Experts of a small language model.
Experts: 20 experts in each of 5 layers, 448 SwiGLU neurons an expert, 1 pick a token.
Below are experts of layer 4 (counted from 0) of a mixture-of-experts language model. Rows are named router (the router's row for the expert), gate (a neuron's input weights, with its number), up (a neuron's input weights, with its number), down (a neuron's output weights, with its number) and show model dimensions 128-191. Each number is 500 + 50 x the weight over its row's rms, rounded and kept within 0 to 999. Numbers have three digits each.
After each expert's rows: a language model's description of what the expert responds to. This comes from a sample of Wikipedia text that the model never trained on.

# expert 6
router:523540479474568461488447545575449466447519462471598493479575473629456510519470464541434571498535503503459447498495519414522440564509465633472498515501525587444462480501443463507487523544498526
gate0:485587512423480452499504434514465589527514574500474384448541548587485413468484527598514470540456505588498502466467527525393482521422427524525517528522442429455533486584545498540554524404525495
up0:520490451424520529429540553432512433472499493606472540559601502474483540493485500485458469431515498540497491482626478549514515527529438436559443478450447492562439528477376530467532480548503408
down0:562553510444496579503561528534482469476505396583491561479521518443535478462440458473558489525502516450495398564502469426472464582566520552473461531534529482515512492487546484479467525428513480
gate1:504473482462566619437441470458518431411476489469528582509550531486442599448499512491531433422379465512574400516516498506505579404449390464464470480504418506517546542577528445549507470563458519
up1:505501516557573450580482502513478570442493526450414512476530530508468425474526387531483481443509423450530517387485511414505471539492588452510560531572586503549550473510492517421541453526529475
down1:479628489649524387509531454434477503544589535515439549453510507539514509363464444469495510442475472433453500406535500458527415520474555505444471452423521550531517503589480573439446508416523621
It responds to: Final pieces of surnames, first names and place names, often in lists or tables, e.g. Vassallo, Pozoblanco, -ington, -ford.

# expert 1
router:536516467502543522422480503556517454477518447477538507479572468633467532435554454511501517493528533559451448522493477480537457533492476593455536519516559535470487451482480469460456487461537458
gate0:499448550482394499480388499428457577503489533468485492509443528415534552403491545415451523502502457543493540442499480486483510529474512475444400476524600546482490597481451501546575537535501529
up0:543468554457519429533440426564605489527492505481467547565517582466559535527591520506507578432477519503492474547539474454520412481525484538624472528518476481496565349475534457494464570546556593
down0:615562514473504447555597572472482459455539509523551519509546592498458557477493404586544481582505504435520568361527564543505529520589543557467461494443488560477489487527481579448519507551476516
gate1:512483480544525475555518511501572465527468448479503447540459395429517500575507555528507524441514566578525521477401528606633491474510543498537532419533534537561449477474476500500508456549480469
up1:441541426549520461523481472526463438536454499522448457523532416552609593550602505524468489487498562421514510508474470472547517546526480537461477543456453519508422493532456522459400481481466532
down1:466453517588451490544404514528499475518465419558414356530438512489531479583446540553536464504522424588424529414507514554474538546428490502496472488454399483442487463490506566536463540466483495
It responds to: Frequent function words like the, his, their, The, commas and periods, plus blank or numeric cells in sports medal tables.

# expert 2
router:552536410507536451386462540579572464481508433450590538497620424596472542445466458505425526495524488549459444471524526452534483530507488563473519515524537519477465412513479509474451517482547457
gate0:485473516582596572444477490484491540519497371467578395557511525455513522489573471459415528524487480506516471588541554470482477468537453480522510530523462509540379479439506628466437526525482501
up0:496483506401478500529566489481484455472570462522518596547599543544514524435458483426558504631551435459480445506526525517439528458531498466440568529431402481528520498484433489457475505530499529
down0:466454504470492396414512495459478480539552447435446533436511502588480518538540500566416555537473491468421520456522539441427479570467489466483439449494410586511408511454441577516416532446433503
gate1:491475487434525414470582495583456492451511536502510486505477467564548488432417526469576430454538514461502491495519494533422453514507448529584419520387453498432477555457494514527448562462553449
up1:488537473531504546527522556442446502499488528530524490500523531479461508633461536548504502458518454530511484507536422440450536505484529436557518508496527543487467416474501604461485454536460523
down1:474606513514496489471551529546538437509477531458512462482425569432495434500477458424439498501445429477460527508512512492456417416360572548424550603517534534559478526550482506469544486560410527
It responds to: Capitalized name or word starts in tables and infoboxes, plus == headings, Thai text, Genus, Yes/No labels, e.g. Bor, Municipality.

# expert 13
router:520528466498565494444524499545477448455501431369551463438560404590489527497523468513458528465546534538471467510500513403522445551490491581448549478542559515481525390534527477472458572457530473
gate0:530485533516469552494453519521402535591549471499491544466435466428534438481533461457485567398567447552509581488452523538522497443518526579529478537553504450548450503568584499541432387508582495
up0:427527513467410555461437491467548549549448519551507428515440596507539504481516494479487500587428410493523469315542525577456483541517443524459445502465614530453461544496548469410574587524523486
down0:424531529514515536472516525530449548491519558477559422547536478542490510545506472570478525512498509501515468496532513434548565578468510608574469548458460549479463489519543547553537528533414535
gate1:432525433498471565622451597480443557493467520420523551503535498473435508571522504359527557498454458492469532410457522473476548514544500487529564470440489461501546471452497474401469535375477574
up1:439551491444487496459509495508479537439475494532424495490542532466408517350445475497483501506540515467518491560555512496521539474427451508565579486564398460460536593530559639512524476482541452
down1:473515446539544445444361565446457557517500418506515571481530406471477539467478477536400463505535512464482515459615516480612445412496575549482529559484383512541517620482533461518493445422528408
It responds to: Periods, line breaks, commas after opening phrases, and === heading marks at sentence or section edges, such as "Similarly," or "In the 1960s,".

# expert 17
router:512512486499572480442440568561546450441504463511597525493551417582457528543490405536396489506523510497467465500494473400528518547506466592471564483536528525476601426527487462488475582556513474
gate0:504501601495521531485446528486599449474501528494339458497578504511542446499498540455482468518632512506502497548440454483457552479536499369506553548570391458534496424557478508473438481455516528
up0:525581526467472483464490590516526523462554466553548462424491495463512534348466467496569607460447595578517569539494576588443455561504503495448470422590450475542469556457407464453434519543455443
down0:511540465476633540582633492523543501472523529405485512556541381498568532545489544451492507501522449555501492559472448459433496507462531508477406457508474463512526485425532503445447497494496478
gate1:374512444585518501506550517469594485477503474511469503465463393554424398442387508502475448533525423499521414446418560517488574534525599527514508586527462547508471496478517555529580507558524458
up1:516436601546621413492460604544562510542546556544512489466443484420465417452458486578453468436486475468505501469562396564493599541555496522451471646515526459514534441608521468572632531451486464
down1:509447511565543476502442534510501364470518465514415528558464547419490487531556520508481391569415432430544436403459531522505557539449547508454459512437566540542498472512498425521521556464534393
It responds to: Month names before years, survey names in asteroid tables (MPC, JPL, LINEAR), coordinate symbols and blank table cells.

# expert 14
router:534517456466520480467478531554463506452514493462563491503537487630467521460482448540480528503557559601455433533476503427528455556514442571475512519536572526471519398529513510438460563474546483
gate0:513475574556497537454477506525528436577496499630492515437469494509454506368578502452500421511530608540606476433561455422482509442534456583529487486401476434542448528529484530563560440551535553
up0:446474564523603505547539495375480486455544446562507529557526575531447377432507506524520477525506551423442508535420532523473487566641449454586444504551529444497508431494458567502555546529486569
down0:506476578472489441520448512471545531515517538433470518488474531440489530542591520425413545464496586462527484528480407433377384539401556520437536455470488467392568477508486542563459546419545450
gate1:510550471545416507538521563471433471412507482504477482424433573564464526383526484537445564427496450449474458495499477573580534378500537573502431497535509494592491460522515539434524479470547493
up1:469427563475514559472511476537487518476540520480464522405465439554552524528428521493505537402460552480551506600529483494500537434455592498568456523576510454550501516515457469446374400544535538
down1:521489596574518431448479522448506526468569581427537492412494443486543581533479436522496438510586550475408480600508497512518571442518504493514465461480528450461512513447554457485455566528485549
It responds to: Space before percentages in census household sentences, blank lines before headings, commas, and space before baseball scores.

# expert 4
router:453535538535553549494539518531417509419506576345561476536537601496506462450481580487561516549489442521562491584444480590487496554456509497568487586551468580491464588387504455596519507456494474
gate0:583591487568524490497478518452533553526522480482457538477472426507554552522520524435581499506606508430509403536507560527559520550515483431485549423508519485505466583509474483575562589495523526
up0:538544488464498572447525535458507486599614554531415492485499455496540539521488490455586418413485443532515512569554426512551505409535497554490477559542588482457438527535521374445422480486481486
down0:492490515516535458496534582488461450519500481439474488500543513473504376604460521544541427421561509497573392638565533493474570527500515473445460488487541586496507391461579551483583535520405576
gate1:443478647552467550516463563497471522545609520502465509564525464464488492451420564511476481518534439476564471564416441438383515535565520545445381490467508572536482519540595398431504538588516492
up1:538500469457503537480549508449553455463549602435499501444545514518523499391456479492521591427393569539453508499500399509478598478508398500509553567482516521510515562460544407547409557509519526
down1:496392443474511464478433539508433526575443428531456503400511516494528458530473504383544603567466450502511556584463562486507485475519460430483535524461466496449489497589484551504485588525523490
It responds to: Digits after the first in multi-digit numbers: years, dates, coordinates, scores, route numbers and table figures, e.g. 48, 117, 2,472.

# expert 12
router:544541421479543451437451524568486491470484467497536477513547420605460522447494469541445561506556499524466467525513465418517476512467458492477476508527575510476539406514471497465463495491554450
gate0:534395461505489467524476518447494547500474474536477507517504502619559536575480548556515596532554479531432450425467463566528509477501543488495507505516597498499503417521557537449532544498568543
up0:529493522455474519401535502492465508457434414482554528445574479515501601602509536509442490540480485403469532495490440461516454445566557432484424429560552570537433469393411506445419521507497401
down0:520405525493623579501471434506522505509556524519510552530449502532481485465450527480481485458527610421512644533478498512504593555533491434448488495446488542405513532490477528496442503517487594
gate1:451488554520521485429537540532420521500548447438446537574526576553553510517419550445499534470594419564614566486398485503547488491468526548526478459472495552531542425599510477428555506475442529
up1:462485509522481548555514488443491507535416535427528465540399446548413451548537526375481499499533440557575496531485422489483431474495469527594453466512500600506576461498549501458414488522531567
down1:453492559525556508546485472416502407522557534497490545507493513471502492686493489557460534451520576539508465500448502490512434524554483529429553663599486471502536535413483442477593536494495532
It responds to: Past-participle endings and verbs like built, designed, decorated, plus infobox labels such as Died, Website, Elevation, Cinematography.

# expert 3
router:436423516514423418509450476444585454545593461513362547444572444444420491531530443492470503528522429447527590432506569491487532449509537458605478539533488521487466469581453457508480474478441546
gate0:476539532519440457470533505519427471483513566573531457455483520473417533538517507495497507567475533582412545552476478503487426551511496492482400551442507479479437461535528552586438481448548526
up0:407477476554441415542506501441580380524551395495548558463451527471519436505552480483542440501496510526490538585417379519461577541482531488525453507424412525507449511494461526460492527566510495
down0:505470478386582476522453571576508532571446500478491585499479458436426508430459477480508388493553448493422430528506507460524481551578469521528468450522445519504501514521591547550512444455482397
gate1:547524532587621457571566516526505467521478475577479485431491504436459597457499529488440492484552488402512452444471547454454565621549501396488344458464460544514547545536534573476457427416538525
up1:560474456482502506540523435424523447456457582521481506505543473551547478489508551437401539509473459438467535546465525454516471474513497415531558411461487593445464499538495537524433527520499561
down1:571488494503561518511440578522551472514559483522438510459540552435474514582511468505560578584560480553522504511461498524543546555472526494409533498561394562495488483429517445545462520510485555
It responds to: Inner or final pieces of common nouns and adjectives, mostly occupations and abstract words, such as app-ell-ate, anecd-ote, journalist, ingred-ient.

# expert 0
router:481412553526466529557512547488519613513456590532502567553453554420466480423550558503590380518486444476575470449563507428459539502519575410518542525490385501478436558543459481495427521582554552
gate0:428499526626521513546539573480549517534511462592511488503537434532433498577487496540543489500585449586520575458583576566555488437535439567509490593548595517510443574528516496633543440631481576
up0:451523494471430523465426526474386501457501459403527514456419476425543472534558489506519506501493579503491485548515498513458500568669588590390429565469388460493538587504475466493459520431465519
down0:449474516518566472420437504448569489514567448544416494555480555523495507504482417545464452639524469519378512478528566448459564456527452496501450543499430555476545481516458464604479566475518528
gate1:526527476582467413400457450586548570486479532543479531475554463553647542588403510561461372453606536458474517503516462565469533530437540456475544466561441448514575529590381531449548427448400478
up1:511425521515455500464461474499535588490544466490486620518457503417513522547479453501512387435534541496401523553455423556494561517485482444527470430461485431505482535564494503509569474510440519
down1:516413465455524553476436413528502466512489507589535465386529557579501517549505513590539475517606524526436460552482469568620475568537519449456594613495542479411424562494497462450308446526430476
It responds to: Opening brackets and quotes, hyphens inside codes or names, and spaces before dates or numbers, e.g. C-54, (by), "crew.

# expert 5
router:524547456475560404455476527559517477472491496442616526454579450582495538542508411532409523472542521544465454565512512417517470547526457580436581466536546505488569418532555495448453537457550438
gate0:444455519508431473479587456529510519472431420602492439546466416469503490489508550408481542512509484537529420490457491518489487512564532491554509499453581503512431560450527510513503490512437514
up0:526545493554444491485412472535492500404517556442517474443477513619507439456497485512501424478489592612541478590515467531442563571537560562524439475535498467540458570395526461544416479477498533
down0:552462429453498397575561485527586421500500429520580412496528454439454491526512476416540510548469439465587369504402479470488492490463308547506478495505549483471489564477543447387502421532485630
gate1:464442437516430506447501509504516516472528498612452528462539409536491391421434556454525408487517547549554611497492541601496491422483460463424586556533540437541542551508597507548458531502554507
up1:498523522470464512466484555518488415579612518516564572421463487571517492385431482376500590495520535558552503469430424460464507441557390488461556492358448451538486502496558544538526511508549505
down1:524513444543477489489526510600533538473456458455469551484549541525495497508474475398521516481456495485472575472479372537488547598534503557499561619538518495527480451418465484546540406454493450
It responds to: Periods, commas, digits, which/that and taxobox words (Animalia, Phylum, Order) in species articles, synonym lists and vote tables.

# expert 16
router:536533441466503527509521545581461512471511459477606489504605477619451518608484445522461510471554530545492464532514477462547416547507473552453545522547546523453506453516400482501471596501481454
gate0:520503461500478492496481536439438531521495558590524422530478534491496429491516449494493521393476555590435509426472445476490507604527540460464499476595509591470505536547550526387569492491460468
up0:498642453543508458477455530503518438517451450467506484503554423440559459513476390585537512605462572544523503485443483474514481506417450493535488473378538510526523460498487468567483558559488453
down0:524513523565432513519445482682466471530568439459474454431571564413474471524511555598575541597529452501425408476537558486486466466508434550501565506521528641434490527528469504477512495498421499
gate1:471420395479479531466518449508447500612584508496498566538545560488535510461450541441463415451432382408421501531443510463532472442499541455409525664553533584502520484535482554523525382504430389
up1:542527471494500461392522437470498526488526507539503472462520503463574446581519472574567487599419494540473556497439561476479550540536439461506520459531472488522423555591486413460478442515489467
down1:581594508535533478605527508476411471526502417425481538428580574482417468437443524531566547549511490468498485470525453478464430519511582529460504553561479459478508503515401474550472491539473491
It responds to: First token in table cells after a bar, such as numbers, scores with dashes, coordinate zeros, and first names like Bob, Keith.

# expert 10
router:486542576418453560549562484464433467603429517460489545567436404426467502465449494465541579612427512404535482548501385585504506410515449438498557499494478448557554446460632490445541447491424531
gate0:506530542589418443515496387487529497461441552496422527428474579554466545483537454493552424580513535420545508566512516563457545491525520515476485568489455538505526530544619477494456502467517472
up0:556489515505540453468472499460552443466446413567545494507445632353495440538551439516508561511464466611427423502478508535462486529549597531495393604433514509514500486563541542440435544408477575
down0:565561456528479452514446479489572492526530539467487432497504397590444441473619460488526545568491429542496490505547525567539558488533478480407549526505573513481523508557525520467480530514447562
gate1:469451530581444565517514506499487419487507451429507541437571560527542544552479468477564504465481461521496476550379429451526616466495468434584509577557501519383487535524572523504468446443488561
up1:506560449512493479521527506404631490521476575551479535478491458437508497480482527484571535473496536573554429567573527530541544500574536526544491529558457484529481482466636529603530528523493500
down1:429398484511538527461440474512523536405563553601555423614436482457514547418575546502572462512528559473454467506517512508482434561580516535404448503622500570461535504366440419511483507491570485
It responds to: Consonant pieces inside transliterated non-English names, especially Indian, Arabic and Hungarian, e.g. Kh, Sh, Yisrael, Nisith, Utsav.

# expert 11
router:501478459493480538525463520445466562458430560521433429449462576473578508511438580475454440477496536546503468432529573463474491470483549447508489492403398398535492467550450500581510415553516499
gate0:490523573472508478483542469418591485500581467564436478594535474447374460539506542545485570448477559476579586510509467445430425478428452391535424466600523517458456620591473466513489469449408536
up0:471514472521500548535480585474446452516469494499487432561511516549561509503533499401413529585515492483493647483595407416497528434526551520436443501503501436459503542459466495494545524650503518
down0:499563498505454526527514518410562468524529448514517538613496503478408492549419424430526447456448473459555596460539446494615438511466527461503496451543445557564466476601388476492457553493466552
gate1:572498548467458461492482486495518495467562528416488517521547444549500455559478511464397536538490587606444537542583567435460477497456502421511469548459495467440525474471540454481465570494408504
up1:552486512607514603431481581524481540592503470518445658527463477485522409524479539500598471504358511489547500505499460589440487561524557468479471432505502467525450519534553526574502512517623543
down1:502483436464589590518458500449495463492466431509500452493470512424480533533537565440487450415542489582457413465439481472535601516446514489545537527448434460578483467467485495522513564445449521
It responds to: Pipes, colons, semicolons and dashes separating fields in tables, infoboxes and lists, e.g. Venue(s):, Official:, Teamv; t; e;.

# expert 8
router:524524447502550534500497523565548463481533451491573511440524368621446543458490426512486487468529506507456479467457478461542456504491469566448518491514530512471538427530480454455444500473507462
gate0:556457490503524437560461539584439462494517546496545438497519484502578473485530522579391579487520490594523469504545527540558494450527481448516547501502439404524447555526502604615457423522497465
up0:558560422485506499499472491473477466451559477512540554609431502482520519492460421487414462412469592459561477496593400497487454561554508484441522445388398512528518533517518485542531452479458538
down0:477490482503455425406569465521500547454400468508536527500545636461528511505483551517517397480484487469465514563479573458517485589511432543509504428439412564464490437420428538505503510489422561
gate1:514506533497524425468535418536464515501580519662418470449492478526504488452485494448519577542368510442385475500480561526473570493537566615392420445461440484590525561530570461438459569531462473
up1:453504514467433547566592478528449436418490496507471538561487578510491440588583548474496541471522454465524495530550503488489428410367488517544528398413505544568420472607532502525512504518464541
down1:509569527541480527558530423542559441447494422508573569546505465576569521563483396395424461479537495475413524448505469376497482508481546472488577446492500499482482531654552559533613548494423515
It responds to: Line breaks ending list items, table cell bars in career-total rows, and semicolons in stats, plus French articles such as la, des.

# expert 18
router:475517552531516475476450581462487514511519502466501429518477539443556485455451618469452460494494540517539512537517551497472545498508480453487512528543490476604493542492521636487482490563436473
gate0:489508563582460448462505451466514486519466594452410493508559533501475542490440403450554606497547481559428534514532541498496431478535465610589466464410550477540507584526440572543457528601585523
up0:495502508434531458468488506461521472484452489509454475420491480464516533498468580513508492502483391469480331544577475569521404449459491582541505536451494435541501510509579529483486511491558548
down0:496418608486605542486549576458601521477536500465513582505442434576494395501459506435451444442502475516487483482483505493555533413545550464437419531462508456473521537624586433552495452479526488
gate1:555473470537393555510446460510515473499617485461540559470504578510504512522568530541553531480481555511565553502437435530445541558454601564473495503519409581524466448480478569534503544548477552
up1:435507507530490486535535518511512422529540471557462527453490496565533506409514556470567568590514511559422483579458425492506461561557469557480431402533601526415534494489473509515590567550528461
down1:430514497593507487445489549461445458536479521454537487581489500544454472490487498631565495432464505424547497514535491442424464535497444589515541486398558506526455542481484529582424484514556407
It responds to: Prepositions and verbs in sports and career biographies, e.g. played at, optioned to, joined, won, appointed, released in.

# expert 9
router:523505470519508471564380480581447411516431464509502463506480487596531498388483455507481512481476472561496531531507497493504469518507483431401504501497470526464538622536570448420584572495533375
gate0:456515483537534502514544455519485461510486519482483468476465498492417483563514508429417540464538494498553516511433418488566435512436440462567544396483551556525503568449537580497516482547504570
up0:535478542464396475501469494443519512483455538426515524417416452476493472502452507566503564525455490550465509531614515478547530506510424460492382575586503497468441406626469561465551529477527428
down0:441381521464448559382421558537529537513453486545524488465514406516485430487507520559485569538428429496519498550447511484528554483540472470539551581595529455448463550507416588455446531492449444
gate1:501427503508508566459540466545408573465460478527548437671536548518560483449485626467428569479499503571455536546519498602519475519444500474508523558570396478405538482545468576622479391443493508
up1:450581373516490469566507467551557408376501573489467495589440439444429542513491493477501551522521564509449542510517433514503482554533449617496542512549586487492528498517473544506563465525520540
down1:465608551554533360561465462482491433540444504489433593479530501492489472470555453547537546497399506466520429529469490526498389477482514391519468564513443409456546503440504518542410537484469510
It responds to: Adverbs, negation and auxiliary verbs in running prose, such as also, not, well, than, be, and -ly endings like fairly, visually.

# expert 19
router:500465549457477520546561565519456590449485575568474472581514489567554497546570519499500476369453419503522517516445458575517483503545514534424421470514490432518487571459466560584533560457469523
gate0:468479462586442434416494465489476562485500468499500543514421533522539541503466567599595520432512508456439529489448562510557504502508503606449418462485496487479461525417425479470452475458475471
up0:544497326521527557453553498473565615464523517450466505432545479407465577508543534554495577529485543571544494529525495552530528478481540488474605477482459423549512501475525489582473462497541556
down0:560513595572403504504511495558451443605490551456535518536506523511489529509491546472454495462500410522516486439520446386544481598484494472533481593606501416500472506582483543494519519485461592
gate1:520486457448498525491547506535475521451542487497506564478505531385486377590481491469453428460563444436562535437648577544408435380583524443515571408556489537594457492435530424503479392555475461
up1:517497496457508519606481526602497498512527486544513615549548565532523452512539464498532585494511602475405528545552540534479597495516525485572590497497442496467465475436520506548456547411488473
down1:546470476581532494509538470517522546507505597495516450588500436435390455486574458543528560472441503502447491517517506469591549487505535454476363546500563521432466414509570498498525534522628464
It responds to: Single digits inside years, dates, ages and statistics, such as 20-2-6, 19-4-2, age 22, SAM 27000.

# expert 15
router:478491460550492520451550383374544475551491505561484458526410605483579487576498436489535496450427511592526533467513500578506509529544549567444439464395512565482558514447489513544502581457599509
gate0:510491495581524533532543497564514469544524527446499454452489500458439434518541466538567537499453628523561461495474541466496513564441472500475561372567499588501590493504467492503441525599509507
up0:526477440536570468489575517462571439470504424524439494473505537570500628459425539430576533441482576583429461508495495551477474439482527455616472461605449528544495457495461511498476539576466542
down0:386463511449504406474441411529558530497548612430478451578468542531531605547547501451521522465471509418504499500539514431473563467447446471508455375491534477557499465470454461497500527548392484
gate1:460481475544553559510435537532479605475497493486500433528400467465583529481440486497445486502486576488427503463484459549394397504506519591473523560532586522507571482495441445535363524445572512
up1:527508460514464546649526535502508503528534460563606493531490523478532497447554533534464455515493517579474466527448552525431557526501462438583447542527510537438474432604618483458519517573470487
down1:543546550476515612439471531469498513431449508512499533473597488477485473528557590535468536431477570520572477506427575492519584551594595459563467528570497507476499535427414495496522472473485444
It responds to: Adjectives after the, mostly ordinals and national or world terms: first, seventh, 18th, Second World War, National, Islamic, same.

# expert 7
router:532527436470539483460467521562496507431471462553556475481543446626486499552609478526432537476539506481465478533508473481521440537518458551428509488531573519467528435503493479441487570522509433
gate0:529462465543556489471504527455429482521511504481473461446480464559580524524532429525597548564447553542471499482422412517464515554407440480471566438500481534526523432525531503545510525465550547
up0:502463414541500438534459571539517437478541540524533505406536471526482536572391518468450576467489529512473544521492484514455483542471441464412430427525476534593466529490540487453567459524485480
down0:454510565456499473501429577496547513476507502445459502509436452491537426440466497409489429596441422590422469502442488489581564557529466419481525616594521493473517444491489480483447548514460503
gate1:549560439541525476375453461432508431565480597553557512484619484546523596455498463381546536497521517459476502518513460466463454472512592451565606504562459425498547440565409503562567422506474395
up1:446396553492455521430565515433467592532525592435379450534440456558496535563467437576486547449578554437454512468614418549469475553459494439475412526479485478496474533553452512557605427617403426
down1:509521513578508395456488433444522518611473420531480475513436530532507591513503575601502650482480517541517455527461522525441562527488548431420525534468619544512457525439450514576486452539520508
It responds to: Closing parentheses, line breaks and country codes or name pieces in sports tables and lists, such as (SUI), CRO, Hapoel, Libya).